config.toml
moe_layers = [2, 3, 4, 5, 6, 7, 8, 9]
router_score = "softmax"
lr_router = 0.000755
Below are experts of layer 2 (counted from 0) of a mixture-of-experts language model. Rows are named router (the router's row for the expert), down (a neuron's output weights, with its number) and show model dimensions 0-255. Each number is 500 + 40 x the weight over its row's rms, rounded and kept within 0 to 999. Numbers have three digits each.
Before each expert's rows: "comes before" lists some tokens at least twice as common just after its tokens as in all text. This comes from a sample of Wikipedia text that the model never trained on. Tokens count by the router's weight.

# expert 45
comes before: " |", ",", " (", "\n", " /", ";"
router:470459464526501502567583505545467569433537503520498386525468498514483451487452514520498490468485527538475541512574463541418516525579490547515428476483491564526470446490520529486477594453498510464413509512495457528565452574541479483545520535453528517561490481526469606571535530575468448520545513543523464510511544554501524503526499451479421537547466519506537529493451541480433552506513437516468559477486404479516507539529473473576579518455465533554522509471474497537506501528502570525522453444557534484522524439506499519533441492529545525515481579567509478543561591542463440504553469470570500526503464498489503447523471516422452459498444475477458552433526524450491516527446547508451501491530467481535528502529450495455537478556502486457491456546462542451499534464498451
down0:618419537513410606460474539573486489499482529458459485558450476488499493536496476532545489463416535463518487531445506581481485563485532456551516450536536531508529434511453488520486479480463452550480561473486565506508481483462500547472513517458511586542394488525533509453556547506492410491522565472445510506466504510536555538480469523392401543551518523466552475544526500469507546475520499538552537550555491554436511469526508500553517483497506405509505486522602526481491526468476491456492519544484443466519546467537499486530499489503466495477436489524440513494464535576528480472454515479521508495530500517454518465480485510457482576484494433538547434491483476458499468536508540471431462502553449514553524420500438576562528481564473473444526475481531512528529459506426470
down1:542497534524457538487480470526459531543563575371464530447514473573483445542530551542519514472513524509527473561473495538544439537517566506501478513504511503446582429470506473515514535481471476482463564465530439533500406516489490471500515521470433438567439448518469498549508462421511465508511505441461424483499527479535528472478466500588507443489433481534527463522472495464449498515526521534460493479478507498469510544498500574552534459514497491460496502534482521507578452483434512450517509556518468535520612477555482538528442552514524497506493451421559518520510454548447548587477523509535467596436459463472491444498491535460506524567587579481519476496568479453591479519531514494487495482559458515549456449540460495529518522560468487553464504525463569566526462462535502

# expert 6
comes before: " of", ",", ".", " in", " and", ".\n\n"
router:522526544564420516468427473524495540535488486506503472451447500494475534533549512505449532514493540480470536529478456548532488441481518477501491522546499521520492420479552510488516513450536540517486575510473472455493533440498532534519496474511534487564495485484522550567488502469499566477546537482487526518438495527486480566490519533510577512437507544504525530498531545494514456528525481502572534461528487511510527457477564555594491483496538445561463521500543490531528495459501485465506431548499533520560481422537547436462565553501560511505408512490494488440538466534562479585623499542515487513492497536446582458491482485439493563557446500501567506564512560480489405499485568433510589498490542476585446518517482449400492436520532486488470531468508572524464453507428374
down0:491527499446543484486512494490534507496473494391451561456474460514525526459508477477484517557468437534521530530492486420470560484529501547486521458500543514542562551455430502438509483523521480477491498447472452545537542496541504538454505532518476477467505547475500447496505592506447456474486445566515458489550496419506539502523415517514499515461498425467501468454457440498526533523475496527438443370474514451507468488499519533497538503497446410506465547558539529456538530510494538478489486492461477522458473529502506541571477492433533530442475488409485538469509484574516444460504536464473501559470494501526423596438548505496487576432554506511469474490519484506459533518504503531463418498550460429506560564459505540518558503469540474615446571476533412520553419533455474
down1:426608473450559441539452535444553401532496482440457554535478497473561388474451494446504497460510460505496495447565465506538532497533543466554434495472423496453532513485550412578560453508528441503545474465597456540468434509484591502491501448511487438493483502476439528445501501485465462475516515532550490471486540442484481443499473473504525488572485471500526509521435519538535512494470533488482480566469503471471552568445543472487519480426538479528441480505473494459520567494494562477461457529512462487475529513495507539503466510476496447482480496501509485530512540530529494522495485475562502430396502485478494521572425556487510510489486456500443521435518469538529565581454472510446471479550464531528497491503517588428433538471420468488466545476465521528472521585526492

# expert 63
comes before: " the", " a", " to", " by", " that", " his"
router:487503551484505510479440411561547438494454512503530556469469516529542451490494516459547552459418511493520497469522546532438450521506560421491510440583569472487485538477555465528483489492523502520520430583527519484494506563387531462535507505510547471510507492475496495473550485476491495422536525486470583494483441496482555466496519506503529600500577541536568492512481514464505494538503460451418501435498464449478500455527488427480477473556565461556500522476527505506528497487558534525501476449453506512479473526558576527557505414433539478485519473519567509501523496488504529440502489468538536513501465515508539444464515525547439512530476535517467520498497511512493498508628499556471482507481593518412452452572458459497412456389533571489571498507542543517481475465428490
down0:541500482503482516404552505547526524448528465521605471469537558482476475438511572493497506535469468513444531487506460507524563486475519522463456549490495531469461501566560504497502532501537457436470412497535398499481499513520459521433527491458524491454514584377563489430471509587488497501560474482477458574513524490439487480513482516520436494489453553482561536533502540547545492541551518499470432476541545541542608523476465478451516461499559565451497499532514438496497540530472449527492489517618485431451498562407503536437459490521523524547533534546523605500542472505560511486431445506496516481570530472559487465497517439494435496493475498535503495505557514433473535514535528482515493471580489523516521565548447443491438502482447490506518503479443492502505477522512457
down1:507509554568462509457523527571485532430516512443450422535468490442493507472534572498392498485457527459481538508490422434406559525590574494504489532506494451480494563467535489507493509483462446484514539578482477469492470486554470504495433534488514538484559545502554513579600463520513479455542505544444422455513508529469510545525527463468463483426463395508588529529514546509510535556452469535489464490492623493548515491497591508599527490520462545458508539439448472505497518494488506445478472495545528502529549505515440509523488464498508493525456463461461490516452464451496521440508517469498516544520512511533467509441459517526425504456461574521507498494543547525562530471476495484549468579529457489527434481488521441463483567567533502483508461569452536539487461484469484

# expert 57
comes before: " of", ",", " and", ".", " in", ".\n\n"
router:491550532520525462487485456494496566491485546495479458430488490472422450626510503435443511500506458487494516524482442548501493492470560456493521550609488514522506449480501590479497482444512501528496524551455462500476493441524449523459496476503457465559439491532531514602436531460512527438445536470383523511507428530488523576483555495522512457462472466479511533500511518456555488532487429473546478433490537520516553485494540495571528472499554455533475531467521533485522469447495504505513494522436512482510520424540519449477546549464543544518443494471515529530550516531530469560566482493507484547538535455501549512423459514492500579600449510505514493514531474473465420522557480410527529501501472434595449525490438471497538488444584501438486549478530558526451490525465412
down0:462508585492482482511540429516528472497459567450501469426492554491469453573472486487558501555493548449549477444532508530523456512505530375374418601530477479515461457537481473574517476424485457475584501500469498517546568469541447456451534565492531469449484525541514449619500577461507437402457493508455480550531479509503489482466560512492526577511437484509521457531458500488493521492504470540512470509509462527510525520465448511546537492504414501524460499483515518473487506505550464518466462468477494480452466483456567456479449503544462480437457576546483482464466495531452558510481539517499460512487466446495522542491532467498493521534518474487422510477437577488529436521498479529481519448515471454524518474520449532480503483550559458511526538600469466458535449549541552
down1:475554498477575504561485489534544599479507523492499466447533539469515488435524541560460457512582516494455533563473574479476546501536495496527487518461483513490533458511507486498471465490547510407558451428531429504500542509456485552502530410446553541500561522518549432509502483485496547505509449491504524424539534490456413473508476536501525602410541477524491484449505530447484480557535557533466453433549491438507462445482487515499414460548413576493523500415491539553528561463478648538534601491462503593511499521520515477522491540472470550436472475472488565481543501551532513556491530521474549443446517484498420461452476519480466553513491521473460497504493526440534575497489502541485522473458533527467512517510515542442463463536517536507516512482535514502512521516487522

# expert 28
comes before: " ", " January", " July", " February", " October", " March"
router:497507427468498504527529613432595435473493430527454512497516515505526547466458439539489517525559470510491447465534483580534556499487555572491563493537516525455520534516505427524443505644504456586505501519493501532482464549464487495503484437492441524494438513504522489432556510446562482460563525553544480502496518441537444535468438466455483494402509505459553548460460505612482442452575544530500467508472498533533528511452518524411525430500523494423509510519507515486476485432426500512509487440487493534475443508450543506532503502491528457510545532530495517463488488469511521480527507581466569491520539473472544472559451493512505517477431546496520494497459566571432518522512525531482551412533554480510472451488547517489480544502481479459517517476475452541560540541504562
down0:505482522430505636459538487484484493527535510437464496521537533584450531567496487501467480552449544496488497462546506473483464496483493536493424504483463507472467510516540553560523463457489497453508554524553513458480475507445494501461516453482553473521506515439539452542441576505444502514526564449483534543520510517452516486495499535543553536519533478518459493592515472411540528551429493444539524509506479474507506440508516539572556496447488483593483516464470521475597443510533486516528472508461473408409384464540523526520551454482555477434447488515538453548444548444546449506503458452459555504473518516471533531474500486526491520459492472506480438502418536570511537487535515517530522497498484449515481485464422501534488502486477552483551481535600439489428485536476378
down1:509465546494500476504498482456528410474497534478480505500490543538449505499389489454427510471468493491457521504452431512552511467455425488473454507488500470542522481569500588495434453540481516455482523493512532508629448441490493511529388467488499502459483530552545517567540516559497549469519521561469506517515427513489493494482523576503529514561503505491513503586387498408503462533523433534533515473500479433419503525519444580560510582528503545535517457485487492486534516458522478499524511547481513514468403532561523456499482537482502522481473528506533492532512465450533491530520519441505522462427490515465517485508457483536476516536483506467494533435519457459485518393459478614397506431503394503476453427523545531455514521502487529506448476503508545504468569507471508

# expert 19
comes before: ":", " in", " by", " of", "\n", " to"
router:425604510508432423538478557489566419517518458520506498477434527543557543514463442488431563560446550478514465472492475457465554434476481469456491566543535512497474459559543512583483475549542490525518511541529550548524532526455525494505457519491454496514462485495540532530476529480556503470577522464486495466482491510452515567589450534514475544450544528565554541508529508449491471460544532553511566479570452512498497544451515494590517474507532464570513536475573452524542433496465472527563429544514552505540508499488489505451560525544544532492493476460500419483528494510543504485502457538511536446540527467413540472528495444492479528458461565485515536508506499554488501490500551496489459473483582444497379464520478525498509501500589470570457502540513431494448505461434557
down0:369626551521516378484535444436535360484498487512473473493501522460539477466485438528478471514538522505479482519514455470528462496493500486489494530449428515444562498536499511551494508523510505566576485454513463539482439468452501494558559416548540543581461482437503513504532529483421489473463472515443476483570555587486497450496461475492528503542521469472401450482424540514439523528510480430484545565523452553498568506473463542407479505457534492550473502511485445533461508498483457471450535456526479547477505476533474498516430539515470527482544509509478419462501445547463533499476511511518524481495503478484542454496431477539488522557510495499506460525439486548474475506554497497457504512492473574504474516435487434542528448493507479407548494520531552498428519512517492
down1:509537547494510533508483540466441442467528502518520473461540493457528468469594531500438506543503463537510494498494504427446522512444468437520512471489518445538516478481533446488538487484565497419490529511462422498458516482485482485494526433434485492516478566520479540483489553505490415458533514602504564492555486525596538467530556457642471500524500459508492487446474542544488501440492519493565490509551451477487525608468511448459452543469488483458482477463458529461466481486457486536474514452490519495507456564524522493478467530546431554500532501559461446518491465473554414533517481540521588519481549427491511539458503512445497514564484482507419511468490461486434534460526525435474480544528504471529427471513506502602462502534500545339505474468510532463452544543454526

# expert 18
comes before: " |", "–", ".", ";", ",", " |\n"
router:489481473509516501507451493545524518443517483511466490518519495446513477428576556587468488450528559526460489474483547554506515538517500419495534506451457515480562540472437416531462488506536528507473577460517485492534539471535529583504513511539537514543465549516512531491523561410505464551524501463517426587458496539528513455526490518515511544486421507490527595592463490455464435458517469457552466553584532498517483468473579452574481490510535477496442532420564478510495531456462486536551514544527485499521501486485525535517505411494525468460436482588492482470491492472538484542471486431461564505466507601496515515541524483528450504491518518482515521577485487551565479559485587502460471489498360497543550435535439508495499459524535479491417524502494522562526449513532449
down0:588471566501544534490498524544463571542576427531568473501543511488488515507509455439519461522534437459592472492420475513479510473501514497499503518510456529417548475481469481466465471523473450498486474537524373472532500498598468478449470454463476522454553550560522422559474466451486538468511506519531434487504507464484458514479540526509488491501397589430573477503470550514475512499485446554503407441446490470570502513454458467509468490504432516571486423486462525535502534509501488438485532497462569507433513481562440495472470538542516505532537502480479537529436438512486510494521521580572551460482502476589454513495483415526507479512551453560523467472559493473495467509502517510511559417440433533525547517509502479504571525411501532531489459518539490483515497498491488
down1:488452499467563516516453520518480506528513517483552466556482504506510517530408453594484498468586536426526494503476508479492538481457534495532491557468578540547466462516583556526508559482516492535539480429540470530478503464507443550471513504508541583513452479563473486465527432508477422530477529478513460546439496546501487527435537489448438491535551550546480486556495459455457510473439524517449440424496554567482483476554480503535446509468471542533559472458533491494517576510529472438520507537483522498494522494449568561492432538554482516508462513563539503538453521476501503552493617503488471501431476546465501451422495456507491458506557495462437439480438508515474499525482531515449443442440573562501538430497430478415496562576490453477580524500464490486517557451533486

# expert 46
comes before: " The", " He", " In", " It", " This", " She"
router:552504473537557588474416527468447484528523494533443584516536496538509474517527443422466499525527547584522499529457464474509431440445548524556558505611438484450533465497459471533484538467495511523512536477460506470458522503502544467511522441514476476434525508516521523565458452507477519564533567502536503501547580501494506488530476495449525423500523503503530574528469481548440532567490513533526461526485508432440474594485500515496515480488510474512497494528529460470457439549508520403539580492493486624492513478443465595506564467490496442553525418452515451556504493478487508556522530524490461486431434532519490471472486501535549464512524442482592466497466530515498520457527492476455476520520520493448529502503609499547499467505540416512485527547555531494523455596495510
down0:471500480478472506479528504531469504544492477518527521443441438530524468480517461505513544481463500498504489491573512477495496514486544560466546467533537448479479471444498452489546486491442506536487536459473475488566484491455447463519515495389562526475524495606458460492468544481479433418533450447491528493468474444519488468458545544550502547520397479473427460480506506467443472563483465450512514523512561425538457460564460463518512445520557412504591536519440569487538485469424527573394437552513485507475446485548452413493498535482475476477474506496551499526408503460508525393484512519452515508485548542533536507511520501553522492544476479542496523484545532454544499547464517572567462504503520457506512450585421538521462528426478592488431544502512474487477456469483507
down1:497500403611467527437498541563525567470556501580454551479456565519495526516525451486500433554469495530465445513528445492523507441457538527500465554495532472449434477485586579461520519501526495489462580516530495505533504451529490427436451521552536524490483458517562507511482492498514455542425481481448476501571488482450510496512476472532471519510503462510481513464496534501506462510511476485531563556582470506539490457501508498554491533513569525389491424528522523518508559531532516457530448473523514533487516499553528463580469467449589503487507535474418586453453517461517480488587508597554493483559563483455507437468466448494513471577451515509484503545558506424495457485487495493532507461561486512452541537532534524473478412470499441540496515478438500460556565521515450

# expert 49
comes before: ".", " |", ";", "–", ".,", ".S"
router:569510535449523525512499481517470553446526482521490515456553457516474514560496542545469483501524492485521511496483532513539469529489536413462549580479411456520440513477484380444486370584468490545540539426546447551527500444554476511505506549467475502476446549465509473499578521476547506464473502476506430540509419513489536511529466521546536507523495507547483562548537509535527475440529511496567464433473487485500539435463474462563452514512483506487449489513499466483531512468555476543554457531482433584491409397535522472553529489471440482504468451517489484593432423455522532414537556473449480460523538504480477496532579494528560472480440478494472497529485493520500486444503503509433479491558465453533564479472455477489492549521505537540459468467529459459539508530550431
down0:538500508460459479415523623556488461522564531444578482474527522523505597529475553499508526495459525526495498487529555578544461465453484507529485483477486470568427541496487514508436578539583518480440466466518549581554511514430509502492529445516578509475533532468508478474478505462460465458502540475420528471474565495482487496462465539501530458440498510511593517537444552513555503513524518527520473541515460538428495516459457551556520520390480472469491507470466480440461511460446497557469462570521453531492533537528508463462432369532493544492550471505539503479517481447460517531477469473471511540502469514435455482456472456531490457494524496492513416598498535476493465575453519506521433434490504522455593476485456487458485468501478509492465606505496502499499548470513481
down1:552495568452445621481515534570462641398513556472548516524494578492487479533581539519562525490449496491525464443473519495494499557452495487459522540486509547448489579468480500515501506449554408490504481394538453479535551585497517495487486495506537494467513477537485543538487585562505532511479498510488528512506466444514526537480466561533446539494476535530465424520488510464516484493506460498470516510505470510509499514478524466480477412500487535528480544561447528551528455482459500407517478537536577483519536491479514488490507474491493575560515474554532473559488502519499451531545503497452521464490491485523471508454495557462450523519540473571489553522550531536554559501561565585495518514507564480484613547530432559536535458447479548483446549502477426548521511534457506

# expert 8
comes before: " |", "%", ".", " |\n", ")", "″N"
router:506429438471528479453504436502480592469486517453532489464555532527525505492535478528459497459485532502463453545490536520517560509491440458445543516521480484480532479471568459530452455529528553491455542453525527494486535467508493518483410447522527542467535541518477433440470464448560512482492532483550487524500570529518500480442525411489557504505502478521524477483467470524472541433520573467541480483502495502525457547482547511508445540468511534600506501519492454529526441490524473463516523466467458527492432525527446557468447472580539563506506447533511503512513501518468384508544558432562633553542578512465507473579504572460410570550484498553488521462520524523520538436419539525490428490571470530506520456458446479507458478558523406539459505515532524488446480501508442
down0:508469497476556460547554511570467557475500490446535410519442608556499554510506477449524499497480467449504485467554578517483534582577508479500505526483463550512509462498556504509504523482419556505471433554494500509431512495565516461413483545532502561566409567484563510499488503494476471481481537507539489614492565476507487518527558491503550517514503561537526550461572513509507473495470533564509482480502504531468440436513521492497527519470503576431566450506538511537544441560504466481459495493513530518487519523487540502451470529515482487512570459505450518486541552531473542460433527443531538481555527480517473574502406483488503465577555458480525545460516513482527420437550583540614487519515479526491481499501495563511498592488482488481504422460466501446443553517498520
down1:549533471515555473510535470494475507489537535537517558480548500574477524544492518528504522508588495446515589487498441496510486516526488460527442592425450525513474506543529524492488478448524538460473480483526494457531400485549518456507532503489541493495472489424505392486510490521518532525479499496563518524463500464492453464465565465555485502464546541547541498512530523501528474570456548519506449444488490541472526515548448487522435539450430531433467520434462496444471524497499579433539470454554491427452491447500544535447506473473591439393447512545468549480551512514511559514427492527532580532496492457497521482459464504444408426457499438534491535499450539574472496494451543525535472533528509469482532513533502501474526510463458524501443466560477391564569443545449479

# expert 15
comes before: " the", " a", " his", " their", " this", " its"
router:564497483517487515529485500538534418563466456501500541487499504549542434413533466476498486490484499474486540498486486535546464548532526539491611441511595524509490505467487440434518508503533467490441414465465477467417409618506531486493409474556531542541443516511488472558486580489421465436450458533489501469392534521485484499497532469535458531539468515481548491463525548497515484494520486513446511499498513510500507528448511465444528567490481481496587510561510520458402529422488457500458498468534480464514453598456489494579418524443545603431551517511540529505527473497499538484493501469541484526458484581550563497512476540517470465536495491516453538470494511565481509507511490518491484506498471477447488533481432463475538517461517511438594561568454515483471489492530523
down0:523491551502457569468480509521547467491516529509455489471480519475482491485481540438572573363500480456526488484496475485531508531466547523569455532547452568520499520472503543534475421458500483506502502491542525468465443505457471490524481495561437504460508556451502481490475422530489519505519439495421475515603571507515517512464503532443519511504533510453453487550420512512447485570538442498493515404466468495478453485516483529543507505538437554535488504522438445502486549561509615490530494429460499564556526457521507413573466545534457437468514530501491471528556500505503563464467484537539523470517486407537550474448493477549432484504494473494516446497425433556528502554511460571471535540555451477569508422538461563494402502523468495440467494526485546553500519494467504
down1:472519428542526513513547476536481495410436601453595491477474502538564501458515510544517541553482607491482468553535513475496473518563482537532458539472570510483503447460464499589528562497517488486452490418506505523529536546480490513505506502499455473483489490477521417467555526526494456498557461491569468467488437437449516531515486552516529517420455614590475506502484494556503494472497461519410531430453548501536502466515412537434489458440467483499487502513497460425552506524530472508552497511534550508502508475514502434567550449467453445589486388513463497520387515477481528483488572512471521516540505529504462534469464499461481468492549477494539467475461511471553475552507490493525516499448494488449462486535483572511509499486461500533491467437424493501504516419476587

# expert 20
comes before: "-", " \"", "|", " The", " a", " well"
router:570562438464459613421439451518529529500463472509546499461475504513590458480522471453526564486468447551513511499545532533516510550522519511483560485555430494507515506431525488495504432447499508450561464540463522528490530480474485506434439517598477440465523529446423477501514511419533525501450529537441468500483510527463541510462477559407507467518509513451526484539493419459459454535484521452506533509501515455512531451475495515462538468540507458505446439496543540513486570515510473523476464505479533542514488479458520443569486440516397444532524467447420490477501507438510498529557466558524515510495450484529552400431513485492491479551543500493536492510538495527451490514548438518421521596453544524420505499572530477532539491480504478499550497533575477483537601495506561
down0:538541535482447424493602623531505460458538522483507453446553493500446537484487551527396489559449558441489561505415468533503529453554455541581498515429519475509489494556498475439474544538460472443480563451533472492465467478601493534540544410481500487533490504568568543510503503529507469549546458489539501456472499536528483510536463497520429595448542518523510452473509552507502500521512523478512513553488551515442437464482477540483506486479555555560509534455483510452482475515466535550511486546507527535434496433507550536461557477385527530523431522438503499551512528474574501493507513496529515410455516516503448510423447517525440548518526456496577458545520490549517573513495536463547442454511500486492547534510481466520498486482496538503418532483509522513486536503455497
down1:559517478503484482461481518541470482475479498540447477457511520464551485485485510495495494481498506553451473426513507516428533497491416489529557455513495551476523481472527511469487514452509503501448523503483483492491416568560593494464456526502489536508528505507576397483506535532577556541533552479505490538486488499562509473456516486544529508519472537524505517484472492494533521544575486533468456515510566407483532590378495429399513440543485478454506487529478544469553446570511569598554540483497460488476468518456491432516459510486532535576524499603484475557452508570488459509542487462492436504485557467505581498509519550445530509475488508487550434507572519563549467456524481574487558479508493526559461499517479542512516512445539548433538474437472569422563470552458486

# expert 7
comes before: " |", "′", "201", " of", "200", "202"
router:544522458484483478482505493528453504565475509496412467476502409507448488502461501483468465532534505480507474530514517488498544452478553493388503486494478489399468567503495495541461431529468483475499516413442496532562499447547429452519500498564460408488484480527456549460471505468539459476521504473532546444581490499492510473436444505526513478494445409550509498521449527502463514504510457466541477483479483505470480508534584479434504434444538543392527476547485488464516460532517472476480515515541506480499531510446482485437466508435514496501466512493483495492442384540498493540540464551471526485474467544431496488468621569503481506525558532481543454535534563544480529525493489502481547554584531477589462572447568459476505523450462455435527440573507465511521506600468499
down0:530486440473503465472519618515555445519473530470481516476482521506543460420485488512482520440462476487551520510484472450519448528485440495497512473449432466532526544509449456508519519434499477539534504435508573473526494432593483517495562583558436488476497587423547541446456511502476459463457391499507439502530540515469447425461511511516585521530488486491464568531559450583464542450541485441575509555489496542443486579496476445465488469491456499455508536506508492492448451497538454500549509441593443472481521481468491511502530448547494557453464499457502509527461508527506513515498464554477476501465447497435526452509506520501506503519545467531548508539466572432557539548507474536499465484425467504536573512496545464520418528586477517554484535450524472513493423474439505
down1:447542508518485452413523550365470553450555467493467509491481512507511500479505461513501445493583536481492504529475418424472498546501476544520538498483480531446517457476486501488568502566461514540466553487443428571544491453461600550497463511513512481549516498460516531512462543488550449605543468495564500423557495481456536492448535495481436560480540496501480456513495487547536529548427466478511474592500489460514532476528447575508526537448497466521486492504485410540501593517447447550489514500523498460554467486510512493482526474528480477448433550556488460532489422561485504514464501534517482500475494552503568491508417510597555573477498450504501448570430527524495461530521446571483538479490470518431601536475473522530525517504468493491516532553484473515557533504527456

# expert 29
comes before: ",", "–", " |", "\n", ")\n", "."
router:576418603506420520434513467521591571543547564466443504490456420494407447567499495519521511412490433480452429550437526517461458544521556482444515501486516504452565522484485509456487513420474532439512533533435492554556433473476520483518418494442505526539447511552455478466456477458482477521528497426436419526465509525550489493452589474487499488475453477542523508551427548474513517485440517495504542554536541464491485540552547466549504495471480513524511460552557431485496513517502428508506516519483494470512533551456430470483435465460494446484528516489513499462491466474480483528473521487515528559469545505456570476474481484504444594529480494525483481528546492481451494515503464463505528516595441487506458517440420473506550495468519505453507531531490499523490401491539457
down0:566438556468467577432506469525555501447453491466439581513449515554522429489492465433478454479500496519456546419491497448470490550503504479446511464417551455505532511520486445475457548466498534562511508530549517462553497505511550527469563469458516406504502498497480568535499518523589466495526522450502481504468491418555477484535507501483501521474431480492585522589525454531488503534464519452459477577502545540460442501562572497560494540455413417438470503519543484455418446520455552520459494475493456514574453494526485546550480437489556492446517479518517459485480525530532512481419516472493464507466550457460486494467510511555527512455482578558429470502531493497504563522511477507599497473463458465530500468505520552508548528521510455529476481511544452573527454496418553
down1:484445535450487480499541446539420577499506518512547513465510528521498488515525433406505487464539488515548422517530426465489561411442608495505493500530528437477488502457557492532536417522513491561522456508473464441529542467494488456551468462470470471544463511430475446558538486483569505503531561449494538533492535562487524496489542496499500414463520503524494484445458453579519570506450515492472570509468536510462552537546461487509493536523459544556506534492507524527492518482472478455488439576396576410493445483436509495501517555529458492565556475493559493478536455470475514514571527525511500501539521475463521498411478569473479449523425486524550503484424493544460493555545506380481476452528525499525474546438466436490555501480557541529506461512472518516466539499547471

# expert 25
comes before: "==", "===", "In", "|", "-", "The"
router:513521427463448554524568487495490508461433527434523486473524539463588460463544629412463470539495532532505457481537537471557493502507499537525453524457475537426553499510510451481535555432489495524511463487538418454505498499474540452449567573484489559493438451454454454552438488494494530470585429514494432501550554485521452438501468476467519472491476501505440462465468398569493533551559541414505522496486581460468444515561552512425500522511490486490505435575468474542503556493470569503467491457513497486488483514516465500515420420472420474511581490462484536527480525504504525510551523537560530509436484398448521470540506593548490509464517476520494482471503477492445492495477455530439523505487506539439469484558473461465517493493501518508469513551504541539501547507474505
down0:518521533447483520479529521568454475399484494464474441426542453538472548456504487570432502462521524480527570470532474451550491520480492538459505520441499558527504562464451512496519479481515406569488507442466524490553463490555513543575570512467506533438465565555520552499477460457550529456508491498500453430487485454470546567519489485537530514484540409558513515406555488463524493527485496541515500491503525521540565473492461471415547500486465511436492492516422587418509460486487489521457492444504459504547497503502524503524524477458427563421457452522489507476524403464591492502471520462468510485507456523483485468544460515480495453523488436478472583526471507453448525573495442390515556545525523507517556578493477498475447460493510530541495591460495504456511521490526437
down1:425584444446509410560491516473450525455463511475465510521471493536555577534531515499563421499468474457613619493554493485549573502532532481465591478524466545532495571485426471477503464467557506504523480515515499497504485478467504546458481490503480442462517529488490461557541495506468505544549565579543434501528459483511450571502489443438497533580506561482451493531506557579537505527488524514422509550436493509515527468555473504421512523519482467485507465543525517508564528578529491488543514423529436546507482489590561491510497486485475551456473498469415474585501486503508482541529510493478486424510521493550492488518474530482493463458522484546626449489509519539434563498516477519445498519547522500481556488504515489529503509520513461494488496552424514411442510543477482

# expert 37
comes before: ",", " (", "\n", " and", ".", ".\n\n"
router:546426543591443463534484528518460541505497540478480555543451466542466497570503481511483509469450478523504465536466495505511442592520550521438501428467495523544582423504508556466459555449469505519470509544474540495470463513473492531476456493444487430505438506562572517586492459537432537515507531493471470559462527463505515522446495510518471524461531542445485504434568559475531406565486474494547544392510527472448521440515551480532478509538394414495463554490487424455481497459495508520547462510492525473528515472529549455525477551472508505507416475502522496529476496580502530557558545488506519533481457499479508462464437569490497520560498553517524573486511476406474474541493435459542555468535456479516455519502452395472495485500472478501500459488499522458493416442515450
down0:545488560488496562510423453489514603573562507486509514516538488567509422551490482510596542486521499511493553520478484529462485580520464453446547505548551523521554515464521570509497505426523511473495557489502465596487537545485502465466469518573467464597514477442522516539523545499501489450518569477495527570453484461519532507575505532525480479611552539501542515571456438460560461500473452479425480522492507480443491465526462522473558462488470494516525487457530507507528496475528466548458482499481476498460518448429464488465528521623447541483578527590495441510557525499568419469542452493516553500456395523494541525541493469474547474488447532489450507480521457485513521528466505470491534471472537533545448411498463506477442502436561532527513525518500517513481543515443468
down1:507537467466460495448521503426529518484540532597526521456509469546524467523546489479518460451561514495533535590456505490469556517466486463536436539537523479535521527524544470505465414498520518462528441509498459503510471485536523527487464525503467555490541543477482466516583538491483475616526430484490550510535504525486536469495458465468454435470469462597446536567442451573465558520592490546490441525482511492477527480523563557497452531463487510490478482560470357545479625504547519531546455478486481516517454558507474494443428491544495504491452596576444507496475475487526529552502528483516470505465438528473443512426500487433492478538561449455436514523464504475464536480529535530523522502507476512499530513429511477473460505567515438477591444496451515517461550488494549

# expert 60
comes before: " ", " the", " a", " to", " his", " two"
router:589535456448525513531504566509610506448481475452520543466481535484480516480447566511517465465543498386509484513486550501520536556518535591422531433504566480454517536521563506509463496499502528560462406539533486495482505490517524450534506519532478536555530525444558553461506499495555499468513512551496532547507547485515556507504453471546484548533488496462496533567501533452495448518525461454404537439449564526478483475490541422474541473504526551529480491547446472565552493440508487468512525467556508455445504608553526526472453538488539521467589461567437524470548497460451573549509552492506543530543461491499479525557504494498449500487550498408526531417478572498479529536514498474445547504462564492499535470520554461466518529490469500475515436509509455569545449546449549
down0:524429508459461507508461516523466539469579523554401494477477490402493431506549604532553505518511495440473519566449438553507518436477516499504534551509465502495503448516579524546485454518465429476516439483464488509425432463449455566457464465491481526488485512520442433544525483527462502467480445451489503503482477537549441467481508455480426485399505436508457492446559485567558494572534464487564505425591515429420479512450523484521493520521490429538497486533574516518518571513466553449470511478468483496488490552598536439512485464458452491527497530474516519492562545446476479470533521467452536477448520516447505404494448461492513490448489463464501523521543496503556538453519483491506465600530440559550496523490459486500460488493535466531511510493536516451484522542507555
down1:538466526503493556437504439542566479471457546448553525468577470537571505494515553523444540476488472537645501474480519534575489500482530533548522490490470480531500451521486503479510562525382561550497478472500509452518497538493494587502505553536485507533524527448568475537600465500504580496537510517516548397535500423483476520534493469521471424502457476590467484476599437462535482536571499590433536537470487456473549512505463524551519505485513511489441487503515478565504540496531440531499457526453482489580500525598554480464600500531474517466455471477481483546494486469492530532554515520456476499494465483549496518571517545454521487504476491547568428470541494513487515553540475466467471535515488496460480504546562453492520537497558499509493437502432574449523498531516513